config = dict(
    num_hidden_layers=12,
    hidden_size=384,
    n_experts=8,
    experts_per_token=2,
    d_expert=304,
    d_shared_expert=640,
    hidden_act='gelu',
    moe_layers=[0, 1, 2, 3, 4, 5, 6, 7, 8, 9, 10, 11],
    router_score='softmax',
    normalize_top_k=False,
    routed_scale=2.0,
    balance_loss=0.00435,
    balance_bias=False,
    router_logit_norm=1.5,
    router_bias=True,
    init_std_router=0.0114,
    lr_router=0.000665,
    vocab_size=8192,
    norm='rmsnorm',
    norm_eps=1e-06,
    tie_word_embeddings=False,
    optimizer='adam_variant',
    learning_rate=0.000577,
    beta1=0.9,
    max_grad_norm=0.5,
    batch_tokens=[32768, 65536, 131072],
    max_seq_len=1024,
    train_tokens=292600000,
    max_steps=4557,
    dataset='wikipedia_en',
)
Below are experts of layer 7 (counted from 0) of a mixture-of-experts language model. Rows are named router (the router's row for the expert), up (a neuron's input weights, with its number), down (a neuron's output weights, with its number) and show model dimensions 256-319. Each number is 50 + 10 x the weight over its row's rms, rounded and kept within 0 to 99.
Before each expert's rows: "comes before" lists some tokens at least twice as common just after its tokens as in all text. This comes from a sample of Wikipedia text that the model never trained on. Tokens count by the router's weight.

# expert 3
comes before: " |", "|", "–", " 0", ";", " 1"
router:61 38 49 45 52 42 69 57 54 52 57 45 43 47 53 65 44 41 56 29 54 39 56 71 49 67 52 55 61 44 50 43 60 40 61 44 55 59 26 69 39 50 51 56 50 60 67 48 59 57 56 53 36 63 66 48 47 64 50 49 59 58 45 48
up0:57 54 44 49 66 45 53 64 59 58 60 44 38 61 46 45 39 48 42 52 40 50 51 49 45 53 49 61 55 52 49 53 61 34 42 51 67 48 77 51 34 61 59 62 51 62 45 64 48 49 43 62 43 40 36 43 42 52 50 41 62 35 54 69
down0:52 31 72 50 43 61 56 39 52 43 42 71 69 45 41 59 58 47 38 68 48 69 34 52 51 23 57 45 48 50 50 56 38 34 65 43 45 48 58 48 56 37 49 50 63 46 48 50 45 52 53 50 33 47 56 38 47 42 63 48 42 48 43 56
up1:34 43 56 35 57 47 53 51 56 50 51 37 53 49 66 45 55 56 58 46 40 49 39 40 52 27 50 47 64 48 41 47 38 47 39 45 42 70 45 60 59 57 47 50 53 51 48 35 50 69 70 49 51 58 61 43 48 78 63 47 28 49 46 80
down1:52 34 41 56 53 66 53 28 44 64 51 52 41 35 55 73 46 44 52 45 57 44 30 42 48 47 52 61 24 45 56 63 47 57 48 55 37 37 41 41 61 39 56 53 57 64 56 50 51 43 58 62 38 51 64 50 59 45 43 59 43 50 39 58
up2:65 52 37 40 53 49 54 47 67 35 47 63 54 62 53 56 55 52 67 48 58 62 61 46 66 49 47 55 51 56 44 46 49 52 47 47 43 41 51 34 45 63 48 48 54 54 41 48 59 51 50 47 60 39 40 35 30 73 19 68 50 53 57 50
down2:55 43 51 63 52 52 60 36 60 49 41 57 31 43 53 46 54 64 42 54 53 34 54 77 57 66 46 39 47 52 55 41 55 49 53 32 63 44 35 55 46 49 50 44 34 62 60 47 50 56 60 59 55 51 44 44 43 71 35 51 38 59 44 48
up3:45 36 51 45 40 37 29 46 57 47 58 60 43 36 49 57 67 42 64 42 59 62 55 45 44 43 39 34 53 54 46 54 53 65 45 51 54 64 50 44 67 56 68 47 59 49 47 48 40 54 48 39 54 62 65 49 38 51 59 48 35 61 54 58
down3:62 57 34 55 55 35 47 60 69 60 54 40 37 45 50 46 51 46 54 28 56 54 60 57 43 63 53 48 42 34 74 40 47 55 60 39 61 42 43 45 52 38 64 36 64 35 51 45 58 54 45 48 39 50 16 42 52 55 50 49 43 33 63 33
up4:50 52 54 36 50 45 56 35 57 45 55 53 34 34 62 67 52 61 36 43 54 52 46 48 62 46 50 40 62 60 32 63 66 68 63 50 39 26 41 59 62 54 49 58 71 45 37 40 41 24 59 57 54 65 49 62 64 52 58 54 42 53 56 53
down4:58 47 49 42 46 56 72 57 47 51 65 50 48 54 51 60 54 39 44 59 43 48 46 50 63 61 64 66 38 44 51 58 58 45 42 45 42 53 42 43 46 61 73 56 64 34 33 52 56 66 48 43 45 41 51 41 59 43 50 43 37 40 40 58
up5:47 68 60 56 46 45 54 47 65 72 54 45 54 52 45 53 52 33 61 47 45 36 38 40 58 51 44 56 45 57 63 39 46 49 60 44 48 57 66 62 44 44 46 55 46 57 55 36 73 54 51 35 57 60 56 66 51 43 56 46 46 67 32 57
down5:39 31 51 50 58 32 50 67 41 35 44 52 40 54 72 44 71 31 38 44 49 41 67 36 31 56 59 48 55 39 57 52 60 43 55 62 45 38 48 55 52 63 47 37 59 45 24 58 50 63 57 63 48 43 47 33 59 39 37 65 54 48 44 61
up6:54 38 53 50 56 33 61 56 49 45 50 47 52 33 49 58 52 38 39 55 54 50 44 47 45 50 61 57 70 53 40 44 34 50 45 47 40 49 30 51 64 67 42 47 35 36 49 53 38 64 73 50 46 60 59 55 56 55 54 66 57 42 68 47
down6:46 63 49 53 55 55 55 63 50 61 54 36 47 31 58 50 58 48 60 54 57 53 62 52 42 34 57 49 65 43 35 51 38 49 38 57 51 43 68 65 53 59 52 49 60 43 43 37 49 53 69 44 66 70 43 49 53 54 61 53 50 53 52 54
up7:70 62 46 30 61 62 57 40 54 38 51 66 66 37 57 51 55 65 55 62 53 60 52 69 44 60 51 34 36 56 47 39 64 57 42 47 62 40 55 43 46 55 53 43 51 54 46 52 52 60 53 54 52 47 42 51 45 44 45 64 64 55 49 58
down7:54 59 65 56 51 49 35 31 60 52 46 37 42 38 48 51 68 51 49 63 38 58 54 58 53 48 53 69 42 44 29 34 67 70 39 37 61 57 49 54 41 57 60 62 58 56 59 64 45 44 34 61 45 55 58 23 37 61 40 43 45 51 59 55
up8:52 56 44 34 40 46 51 55 45 27 56 37 46 56 44 63 45 48 54 35 52 45 44 59 46 41 55 53 61 45 52 30 64 63 53 46 26 48 46 67 50 69 49 38 36 59 49 39 44 47 37 56 65 37 55 41 65 54 47 41 56 60 33 53
down8:55 45 52 66 35 50 43 41 47 60 67 48 46 67 49 45 48 55 45 54 46 35 47 49 52 54 49 33 61 70 52 44 46 41 39 62 58 60 50 38 48 39 50 45 33 52 40 43 73 46 52 30 64 47 60 46 35 43 50 46 19 32 53 58
up9:63 46 39 53 46 51 38 39 67 76 61 52 48 37 45 64 54 50 57 37 35 46 46 49 38 53 61 64 45 47 44 60 48 45 34 49 37 46 44 48 60 56 53 55 67 50 57 56 35 64 49 33 53 59 58 44 50 44 71 56 37 42 54 42
down9:47 46 69 47 51 53 34 54 38 47 53 63 39 47 62 56 55 35 53 49 63 60 60 49 60 50 60 36 43 44 52 44 49 54 54 60 23 64 62 44 25 46 51 38 74 30 38 43 39 47 48 47 61 45 44 50 58 54 56 34 49 41 38 53
up10:46 42 34 40 44 54 57 59 50 50 56 50 41 61 52 60 56 45 51 63 55 48 35 45 38 44 34 43 57 46 54 60 56 54 49 61 44 72 59 61 57 59 58 69 42 37 68 48 35 37 60 36 48 60 56 38 50 72 46 39 37 46 42 46
down10:53 38 64 54 54 69 34 47 54 51 53 32 55 40 53 54 42 66 47 55 44 76 61 43 50 53 63 42 42 66 81 57 51 49 43 59 46 37 47 68 37 58 44 56 50 52 61 48 51 52 43 39 47 47 57 56 54 27 38 59 49 47 50 34
up11:57 57 41 47 53 55 53 62 46 34 59 70 42 61 26 56 49 43 53 39 59 47 46 53 55 51 53 30 46 47 31 42 56 45 62 57 52 67 49 50 49 55 53 65 38 44 47 41 36 61 47 47 49 53 75 31 54 61 29 46 35 55 32 62
down11:25 50 51 46 48 47 52 67 54 46 56 48 64 38 53 41 48 55 37 50 48 43 58 40 59 35 61 49 59 51 56 48 59 71 46 45 62 34 61 47 52 50 39 43 62 46 39 50 45 53 48 76 50 36 51 51 44 38 47 41 37 46 37 51
up12:67 46 60 52 55 60 40 57 64 42 57 37 42 59 39 42 46 47 60 58 53 72 48 50 66 51 30 43 47 61 67 45 55 46 52 51 34 64 56 52 46 61 70 42 50 55 52 40 59 61 46 26 63 64 65 50 50 66 41 58 44 54 39 39
down12:55 52 51 43 23 45 57 34 30 40 45 43 50 60 59 53 55 44 53 45 54 46 48 47 56 53 62 35 57 38 49 44 54 49 73 31 50 42 55 48 56 52 60 67 26 63 44 42 72 46 36 56 72 71 51 58 48 43 45 61 49 56 63 52
up13:70 60 59 52 37 54 46 60 61 39 52 50 57 32 60 55 33 21 45 74 38 52 41 40 48 30 48 39 52 58 41 44 47 70 51 51 34 53 45 60 65 55 60 56 47 48 65 45 35 28 51 49 58 42 49 61 65 62 53 34 48 55 50 35
down13:41 42 60 46 63 47 46 23 42 42 59 52 42 69 39 50 43 54 50 39 58 68 42 56 63 58 66 42 37 55 45 45 51 56 44 34 37 45 32 57 67 58 33 58 44 48 39 47 50 46 45 44 55 54 39 64 40 60 41 46 41 44 51 39
up14:71 53 48 75 46 52 27 57 51 44 56 39 44 48 58 68 39 44 53 56 38 51 51 39 53 50 50 55 60 42 57 49 64 60 51 44 43 54 59 57 39 52 59 46 35 45 44 45 54 55 61 43 68 53 66 40 65 61 40 50 48 57 31 38
down14:30 50 50 53 44 46 66 40 55 43 35 52 45 37 65 65 43 46 34 58 45 50 36 69 47 61 59 50 37 58 49 46 35 34 61 33 48 43 48 50 51 48 43 56 60 46 50 53 45 62 56 48 44 41 50 67 52 38 62 50 47 48 50 53
up15:46 50 32 54 39 67 60 44 45 55 52 57 50 39 47 55 52 71 41 52 51 56 58 39 41 52 44 37 55 63 44 57 72 54 42 56 64 62 76 43 42 51 45 63 27 61 67 37 48 50 52 43 54 59 47 62 45 37 56 40 45 69 77 56
down15:44 57 43 62 33 50 47 56 64 35 54 55 58 40 58 59 26 58 43 54 68 27 58 49 60 58 61 33 47 64 54 37 43 58 61 36 51 60 38 59 49 59 49 52 54 60 40 49 64 41 46 60 62 51 43 41 34 32 48 55 55 45 35 47
up16:52 36 45 53 62 40 56 50 51 50 65 51 53 51 58 60 58 40 53 48 59 49 43 49 57 60 73 53 40 60 41 52 56 44 47 48 57 66 51 39 60 56 54 52 35 58 58 42 49 57 53 38 58 43 52 54 43 61 51 57 41 54 37 50
down16:54 72 48 63 40 47 58 54 41 48 46 57 48 48 54 49 56 49 33 59 68 47 63 54 48 76 63 59 47 32 54 52 41 42 73 64 54 55 71 36 57 47 46 36 48 46 40 52 44 48 37 43 44 40 43 55 32 36 49 40 45 38 38 45

# expert 0
comes before: ".", " of", ":", "-", ")", "="
router:43 46 47 42 70 54 41 43 58 62 53 40 55 47 53 49 50 46 43 38 48 79 58 34 41 61 51 40 44 61 53 59 53 57 51 50 54 51 63 50 54 99 56 45 32 55 52 46 43 45 35 49 53 41 40 48 37 47 42 56 50 38 40 57
up0:62 40 43 47 53 64 47 53 23 44 57 40 40 62 41 62 54 53 67 40 49 53 48 45 47 49 66 41 54 42 47 39 34 37 34 48 55 42 33 55 46 47 56 40 45 64 60 59 58 56 47 70 40 54 53 52 57 52 58 45 55 43 48 68
down0:41 33 57 61 49 44 49 43 53 56 53 45 46 48 45 60 63 65 47 47 56 49 55 44 47 53 45 43 51 44 32 42 49 53 66 54 49 46 49 50 43 57 40 42 34 48 33 45 44 49 32 54 35 54 30 32 54 60 42 47 32 55 47 56
up1:33 56 51 39 59 34 53 52 65 51 58 39 53 43 11 55 62 52 27 38 41 62 42 54 58 52 54 26 42 59 61 55 13 41 52 42 35 50 67 60 47 59 61 49 55 53 41 28 49 47 44 58 51 57 53 71 61 37 43 35 58 38 38 41
down1:53 54 74 36 45 59 36 46 62 34 55 19 50 46 59 45 42 58 43 56 22 52 50 51 32 52 60 54 43 39 42 47 45 51 47 54 61 47 34 55 52 43 49 47 40 62 44 61 63 51 40 58 42 55 38 42 56 51 48 62 54 54 52 17
up2:53 41 47 60 57 43 39 65 60 60 53 33 57 40 25 50 47 60 41 38 53 44 45 47 47 53 57 43 46 71 53 70 40 50 45 61 40 58 50 62 63 49 52 56 60 38 54 52 58 55 52 71 52 56 61 55 32 44 60 59 43 83 25 49
down2:57 27 53 54 54 57 49 45 51 36 29 43 69 57 53 49 59 55 48 47 59 50 48 50 56 38 48 28 46 50 68 62 62 40 42 52 48 37 53 50 44 55 50 54 42 42 71 52 47 49 44 46 51 67 57 66 45 59 54 71 54 34 37 43
up3:46 55 39 42 41 43 63 41 49 51 56 56 39 58 37 48 58 29 36 50 41 57 56 58 47 57 40 41 52 47 55 53 47 42 37 67 54 47 46 62 28 51 52 48 34 52 42 52 37 38 46 50 54 41 38 61 65 45 63 41 46 64 37 57
down3:51 33 69 30 36 64 53 52 42 37 40 65 54 31 70 44 58 52 65 54 67 67 58 60 51 57 32 62 49 41 25 51 53 50 62 50 65 39 48 50 56 61 49 45 55 52 51 61 72 57 52 49 46 57 72 61 48 49 49 52 49 50 41 43
up4:60 51 55 48 53 57 44 55 63 43 49 50 57 47 32 45 45 73 44 39 72 37 40 55 44 49 56 55 59 45 40 33 47 67 46 49 43 36 32 43 38 37 63 57 54 52 59 40 39 37 58 46 53 61 41 51 61 65 52 65 42 52 62 63
down4:42 50 45 52 58 60 53 46 65 43 72 48 50 51 45 58 37 53 57 63 40 63 74 35 62 52 49 51 43 58 49 57 42 56 55 49 56 46 43 55 36 54 46 56 55 53 40 80 36 41 42 32 44 53 48 39 51 50 50 68 45 59 39 65
up5:20 61 47 54 38 30 52 57 39 52 60 52 41 57 46 51 60 42 54 39 62 65 44 42 56 48 68 31 46 55 35 45 52 53 56 48 44 60 45 54 36 47 49 67 49 41 50 45 43 40 78 51 31 57 42 56 47 48 53 40 48 68 42 37
down5:62 46 60 45 61 55 59 58 63 43 40 37 27 57 65 64 53 57 60 56 47 55 49 56 66 57 44 46 38 27 35 48 38 69 50 56 49 55 47 57 26 61 52 41 47 26 38 68 61 66 52 32 46 49 65 40 49 56 52 71 48 45 64 44
up6:59 57 63 41 48 45 47 33 46 39 64 46 49 67 21 49 69 45 41 37 33 57 46 56 49 64 57 48 48 62 55 52 46 56 36 42 45 39 52 50 60 42 64 59 49 55 45 47 53 52 63 76 52 52 58 66 42 63 34 38 64 43 28 58
down6:54 52 54 54 47 56 43 60 44 53 62 73 47 33 58 63 40 37 56 52 58 43 54 37 57 33 46 54 57 49 48 54 30 49 68 54 54 44 65 42 70 53 66 60 77 57 55 33 68 52 55 45 61 47 54 55 58 34 36 60 51 63 42 49
up7:50 57 51 46 46 45 56 70 65 53 56 34 51 48 52 41 62 37 49 55 29 46 52 57 70 58 60 52 43 55 51 59 42 47 45 52 41 53 59 55 49 57 63 43 61 38 29 25 63 51 27 40 85 49 48 51 39 59 56 69 66 58 52 51
down7:34 51 49 45 61 34 56 52 39 37 50 56 46 47 45 38 52 57 66 39 66 27 31 71 56 39 36 66 51 48 51 47 55 52 55 30 53 59 59 56 53 54 53 49 39 47 41 71 54 54 49 57 26 40 49 50 35 35 64 63 55 57 40 50
up8:53 66 47 54 40 50 32 67 45 48 58 44 57 40 49 44 45 55 47 37 60 39 51 66 55 37 36 45 55 34 50 52 41 53 57 54 40 47 45 38 54 45 48 43 48 35 61 53 47 53 60 52 66 68 62 67 56 42 55 53 38 40 47 32
down8:56 47 63 58 73 27 56 59 60 50 56 42 56 61 47 44 46 63 45 47 29 43 41 52 56 53 70 33 51 52 59 47 51 65 49 42 53 43 58 42 44 50 61 56 52 45 47 40 61 66 53 57 55 41 60 44 36 49 71 58 36 36 51 38
up9:32 56 45 47 57 67 42 41 55 71 57 46 53 53 55 58 40 72 50 61 59 49 49 48 38 57 55 61 54 55 56 36 38 44 51 57 55 52 62 58 62 47 50 59 51 33 51 50 55 49 59 52 64 45 50 53 52 55 53 53 52 58 44 70
down9:55 47 45 56 56 55 40 63 60 56 54 43 42 47 51 49 66 43 42 68 43 33 44 60 43 65 47 55 64 69 37 55 52 35 42 53 41 49 56 37 47 51 46 68 49 37 43 45 39 62 58 46 48 31 57 53 51 33 46 67 66 59 54 50
up10:42 45 59 49 57 41 51 53 64 50 58 43 37 44 60 36 58 62 59 61 51 50 54 61 38 40 65 45 53 36 62 53 42 43 42 51 61 43 53 44 54 38 55 39 35 26 38 42 46 51 39 42 52 58 57 50 55 44 46 50 43 48 64 58
down10:58 47 46 72 55 37 54 66 54 69 73 47 37 25 39 40 58 53 48 61 51 43 56 44 56 58 62 40 36 51 41 56 54 35 30 47 45 57 51 59 63 45 39 51 59 65 49 52 47 42 48 48 58 44 62 57 54 40 63 40 64 53 47 41
up11:52 49 58 45 43 58 51 47 55 64 55 46 40 54 45 42 49 65 53 48 50 55 59 47 46 55 65 37 59 54 71 47 36 49 46 55 46 28 56 49 61 50 59 45 58 38 42 42 44 33 47 45 44 36 41 48 50 46 52 65 38 41 51 62
down11:35 41 55 50 34 56 53 61 37 55 48 67 58 39 33 43 28 64 45 53 70 52 65 53 55 45 51 52 57 50 89 50 41 53 50 37 51 42 48 52 64 37 38 46 66 45 60 50 66 56 55 62 52 65 45 42 41 58 51 38 32 51 40 45
up12:39 69 56 43 60 42 75 42 34 46 53 39 63 54 33 68 46 64 43 48 39 74 49 66 64 54 47 47 28 70 47 47 37 67 55 41 75 49 33 48 46 63 56 47 39 41 40 57 46 67 43 48 61 54 56 61 41 55 30 48 36 51 56 49
down12:39 39 51 37 39 58 56 58 58 53 50 47 61 44 45 53 47 39 60 53 46 51 65 67 49 56 43 69 46 41 55 48 66 35 45 69 45 48 49 60 44 47 30 54 50 45 33 62 66 50 61 41 38 35 65 59 61 48 57 43 64 32 47 58
up13:51 36 70 43 52 46 43 56 54 48 56 38 38 37 48 52 42 70 43 46 38 56 51 44 63 38 41 64 62 69 62 45 46 44 33 52 51 40 29 70 54 59 38 51 37 65 44 49 37 59 40 63 66 47 79 48 48 60 54 54 39 43 60 81
down13:62 59 46 40 42 58 63 40 46 41 48 50 23 56 64 62 61 64 57 59 69 46 62 45 35 63 67 40 45 30 46 43 44 50 46 51 53 56 57 35 56 33 67 53 63 50 51 46 54 67 52 49 43 53 49 53 46 57 37 55 44 46 47 45
up14:61 41 60 47 49 27 45 47 65 57 62 60 49 30 49 55 44 32 31 32 49 46 42 31 74 51 65 63 50 52 42 43 54 54 47 51 47 43 46 52 53 58 44 59 56 46 47 48 48 62 44 65 45 49 64 41 51 51 68 52 48 49 59 41
down14:26 51 48 35 44 46 50 41 66 44 70 32 47 42 50 51 58 40 51 62 42 64 32 59 59 38 54 58 52 71 52 47 50 70 53 48 56 41 51 68 40 41 66 45 57 75 36 58 68 51 45 51 37 52 50 54 65 48 53 39 55 55 33 51
up15:50 51 54 49 51 47 50 57 51 47 62 64 61 65 53 52 41 38 52 43 52 45 47 47 51 54 62 54 58 51 55 29 55 55 44 58 52 39 52 68 52 47 54 62 49 46 53 55 64 24 64 46 54 66 48 49 53 40 58 25 35 52 36 65
down15:57 69 47 73 43 50 51 26 44 53 47 47 63 53 45 53 48 37 40 44 49 41 37 43 67 41 47 46 58 33 57 71 25 58 71 56 42 43 49 36 55 59 47 50 46 43 56 70 45 55 40 49 55 44 45 46 81 33 66 68 53 53 54 52
up16:52 41 47 57 56 64 63 44 52 47 53 42 43 18 33 65 38 52 52 61 56 57 53 57 56 37 39 44 52 53 54 56 57 56 60 50 60 66 42 67 67 49 57 54 57 48 55 62 61 53 46 55 45 59 47 26 62 55 17 43 39 42 56 55
down16:41 37 45 46 44 51 56 76 39 39 41 49 45 42 49 54 43 70 43 44 51 46 61 55 51 62 48 50 64 49 59 63 48 27 54 48 35 66 63 60 51 51 46 54 50 50 64 58 52 49 55 64 51 42 63 42 44 50 43 51 65 63 79 47

# expert 1
comes before: "\n\n", "-", "\n", " The", "=", " In"
router:56 54 55 45 43 55 65 46 47 63 37 44 41 35 43 52 47 41 45 46 38 40 58 49 53 36 52 62 46 54 47 48 36 55 42 52 39 44 37 35 46 40 41 46 39 52 50 54 38 49 48 43 56 57 48 59 59 50 56 40 42 48 44 45
up0:42 36 55 61 51 38 39 50 56 57 57 57 61 57 53 48 51 64 43 53 62 65 52 71 65 38 40 48 56 58 50 57 46 65 54 58 61 63 59 31 59 63 46 39 60 39 48 58 47 47 54 32 47 56 52 46 47 50 53 55 43 53 36 54
down0:39 45 38 40 40 52 21 63 43 52 61 38 42 43 53 61 47 42 51 51 53 37 51 58 44 64 43 62 48 44 43 47 62 61 59 57 53 52 53 64 37 36 51 62 58 45 53 57 48 61 63 59 65 47 53 63 42 48 41 43 47 66 45 49
up1:44 55 44 35 43 48 34 56 34 55 56 46 41 41 42 60 33 46 60 55 36 58 52 47 67 36 45 54 32 62 44 78 47 54 44 45 51 45 51 40 48 42 63 57 54 36 56 57 43 56 53 44 50 60 34 55 39 56 42 52 38 41 56 37
down1:44 49 58 68 43 41 48 47 51 40 59 41 49 64 49 48 64 57 41 63 58 50 38 55 53 52 52 53 61 37 63 42 54 46 55 53 52 51 47 52 60 59 48 37 64 56 53 56 57 45 49 41 49 55 56 39 56 50 56 61 41 53 50 49
up2:71 72 34 51 72 47 53 49 58 42 55 43 38 33 62 53 61 58 56 49 45 52 55 46 49 48 50 51 39 46 45 47 46 58 52 48 39 48 55 51 53 59 57 44 49 60 53 56 46 57 38 43 34 41 52 54 56 51 46 60 53 48 60 38
down2:46 30 63 61 33 41 72 41 44 41 38 49 47 37 56 39 55 44 44 43 53 58 46 43 59 39 74 30 66 60 51 78 68 49 59 52 65 45 46 48 65 61 54 55 52 53 40 50 57 49 56 61 58 32 43 47 55 35 48 38 69 65 44 41
up3:55 47 45 72 69 51 43 45 45 47 59 48 42 55 44 55 53 45 53 44 48 51 42 50 44 53 53 43 51 52 59 53 57 61 54 44 62 50 65 56 44 55 44 33 44 55 58 43 48 47 61 61 47 52 58 56 68 54 56 61 39 56 65 49
down3:49 66 45 26 44 54 50 48 51 64 58 57 37 65 52 53 65 47 29 46 54 60 64 62 53 58 52 36 36 44 59 48 46 36 44 42 39 58 49 61 50 36 60 50 54 33 65 46 34 42 43 46 39 38 53 42 58 48 49 40 38 48 46 40
up4:36 56 52 60 46 38 65 41 57 52 54 39 61 50 31 67 41 58 60 46 54 43 35 32 58 42 72 61 68 56 66 33 45 50 49 49 42 44 34 56 60 41 62 42 40 63 34 40 46 60 46 53 56 89 49 40 36 52 37 47 38 39 51 58
down4:50 57 47 43 55 48 39 42 57 34 55 57 41 46 55 48 54 52 31 53 46 58 58 70 52 60 37 36 59 51 47 31 68 63 55 50 56 44 46 66 42 55 60 47 55 28 25 57 74 56 35 70 55 43 43 65 59 48 58 53 62 41 54 55
up5:37 26 64 52 43 54 30 68 40 49 60 53 54 54 21 67 52 47 53 52 52 61 53 67 58 71 54 47 51 54 61 63 52 46 47 62 52 33 41 59 39 63 43 45 54 40 59 50 49 48 74 66 58 50 59 36 66 39 51 52 56 41 31 46
down5:65 32 46 42 35 65 40 37 63 51 52 54 44 62 39 43 48 50 47 52 49 47 53 47 55 74 57 54 44 61 62 53 38 45 43 64 44 45 31 53 61 54 48 71 39 50 53 40 64 60 56 46 46 59 41 56 61 46 44 85 41 43 63 45
up6:44 41 54 62 52 45 62 51 55 67 58 54 54 49 50 50 54 57 60 54 40 48 41 39 47 49 52 46 41 45 47 56 45 67 42 44 55 48 56 67 49 47 53 48 44 70 51 30 49 61 47 64 71 57 60 35 44 61 63 67 33 58 49 66
down6:56 42 48 55 50 62 58 60 45 47 66 54 42 69 42 60 74 43 63 46 66 42 48 52 49 58 34 57 30 50 58 47 64 56 66 27 36 65 48 48 56 34 63 42 61 52 49 61 58 44 60 52 39 48 44 49 49 51 39 50 50 59 47 60
up7:69 35 44 60 42 36 42 66 57 52 50 47 24 52 45 51 43 60 36 42 40 45 44 49 62 30 57 38 42 47 54 51 36 72 32 55 47 39 47 40 61 53 51 32 65 70 35 25 50 40 49 56 45 59 51 34 54 49 74 48 25 41 59 51
down7:61 57 45 51 42 56 42 49 50 60 21 57 58 60 51 53 60 44 50 44 38 66 49 76 38 54 40 28 38 50 60 47 54 59 57 55 53 47 45 62 38 48 50 50 45 69 56 45 46 51 34 60 52 54 42 46 50 47 40 37 61 45 49 50
up8:42 43 57 44 48 52 55 41 34 56 59 59 68 34 63 71 16 59 53 57 70 57 41 54 53 58 26 45 46 54 37 56 54 47 55 62 63 62 41 46 61 39 57 58 61 48 47 68 42 71 60 55 61 59 47 52 57 51 42 48 43 48 62 66
down8:58 41 30 47 59 53 52 41 57 48 68 31 45 48 50 70 52 60 40 55 29 42 56 41 43 51 27 36 56 55 63 41 54 42 25 72 40 60 37 58 53 50 67 49 39 45 35 36 63 59 39 49 57 45 51 32 68 49 42 43 50 43 52 42
up9:46 67 49 56 58 44 52 62 44 46 59 56 56 48 61 58 70 33 35 74 50 64 35 55 50 58 47 22 38 54 44 56 44 42 57 50 67 56 60 34 52 63 46 46 53 50 41 39 51 59 41 61 30 42 60 31 56 45 44 38 46 54 59 61
down9:69 40 56 47 68 40 56 52 58 40 46 58 63 62 45 54 63 43 46 42 39 29 50 59 54 48 32 46 43 65 47 42 57 46 39 49 55 50 35 46 43 57 42 40 48 42 48 45 62 41 48 40 26 52 43 60 54 51 35 54 59 42 48 42
up10:62 62 44 45 50 57 41 48 46 34 61 41 37 57 30 52 59 64 54 18 27 63 46 45 49 36 55 45 61 60 45 65 48 52 39 37 52 42 44 51 37 48 47 56 51 59 56 46 47 60 53 61 49 44 53 66 59 65 36 62 53 55 66 56
down10:32 49 63 70 47 65 55 61 49 52 56 56 46 35 47 60 48 54 71 31 44 48 37 55 48 51 51 54 34 51 61 37 72 43 42 53 46 38 59 55 26 44 58 58 50 59 52 48 69 52 44 44 33 35 70 52 48 40 37 47 34 54 63 46
up11:56 36 53 23 58 42 37 57 54 37 53 61 44 35 60 63 67 48 57 48 61 55 55 77 27 56 75 49 75 55 41 41 34 36 33 54 62 44 42 38 57 65 49 55 47 48 57 46 33 29 55 59 42 42 58 30 48 58 57 64 59 41 47 55
down11:60 43 57 61 65 45 62 44 62 66 60 53 43 49 34 53 41 51 52 61 58 49 43 56 45 64 48 35 52 52 53 65 46 51 54 59 56 47 26 41 36 59 56 48 53 40 64 41 42 58 77 21 43 52 45 64 47 38 36 36 59 47 59 42
up12:65 29 62 69 60 44 68 39 63 49 44 39 60 53 53 47 26 37 36 54 76 75 33 38 51 69 68 41 67 56 54 42 65 55 33 54 51 65 50 35 48 55 66 51 50 46 52 49 44 55 47 57 55 53 54 58 41 60 37 50 48 41 60 58
down12:42 50 53 47 64 51 44 43 53 59 31 55 64 53 44 49 56 61 44 45 44 59 49 42 57 32 63 47 60 73 46 53 59 43 53 67 50 43 43 51 66 56 38 65 39 42 51 60 45 51 50 43 59 58 40 74 53 63 73 55 48 56 52 34
up13:62 36 35 73 51 56 41 43 50 58 56 43 50 35 41 64 55 43 53 51 57 34 55 47 61 50 45 56 56 39 51 42 60 49 31 48 60 47 61 59 44 51 56 39 63 45 36 42 60 57 35 29 71 44 48 55 51 58 50 46 40 43 35 69
down13:36 52 54 37 43 46 54 48 55 42 23 52 63 51 59 53 61 43 44 43 52 40 31 53 33 50 55 53 39 59 60 46 55 56 55 50 39 49 47 51 57 47 56 63 41 52 46 56 48 54 39 60 36 45 61 40 54 60 53 47 58 55 53 44
up14:45 57 25 72 58 47 26 25 57 37 56 57 34 44 52 58 48 50 39 42 59 55 48 61 45 36 56 54 69 52 49 47 40 43 46 49 54 32 56 41 52 46 47 51 67 68 65 54 40 57 57 46 66 37 53 51 58 67 55 68 38 53 41 41
down14:67 38 38 61 34 63 44 39 50 49 42 55 57 64 34 45 62 53 54 51 69 49 51 58 48 60 49 60 40 42 47 45 44 52 58 56 35 56 43 34 49 48 45 50 43 62 65 41 33 59 40 52 40 48 40 45 54 30 42 59 64 20 40 44
up15:57 48 43 50 46 36 55 68 46 42 60 48 22 54 52 47 56 54 38 52 49 57 48 42 44 43 52 48 55 40 39 59 48 56 44 44 55 61 44 55 55 42 46 40 57 54 63 44 55 70 56 22 51 53 42 47 54 49 30 66 52 56 42 60
down15:45 49 48 43 58 68 54 55 46 51 74 43 51 39 45 42 29 56 54 31 37 51 54 40 42 46 53 63 50 36 40 44 52 40 61 48 72 33 43 54 26 51 50 73 48 50 56 67 46 60 43 32 37 34 37 56 27 59 45 45 61 57 51 53
up16:47 54 65 39 58 49 50 68 62 55 57 51 29 46 64 48 40 70 51 65 33 63 43 48 54 39 57 40 58 42 74 53 38 64 49 48 52 46 53 34 38 60 49 44 47 55 54 41 54 44 41 50 50 27 55 49 58 59 42 50 45 51 26 42
down16:32 51 60 40 66 34 61 41 56 40 49 54 67 52 43 51 35 49 47 43 57 53 39 45 53 65 70 45 55 64 49 51 47 48 42 39 54 44 52 53 51 45 62 63 56 37 43 62 60 53 67 31 45 32 42 46 53 41 52 44 52 53 66 62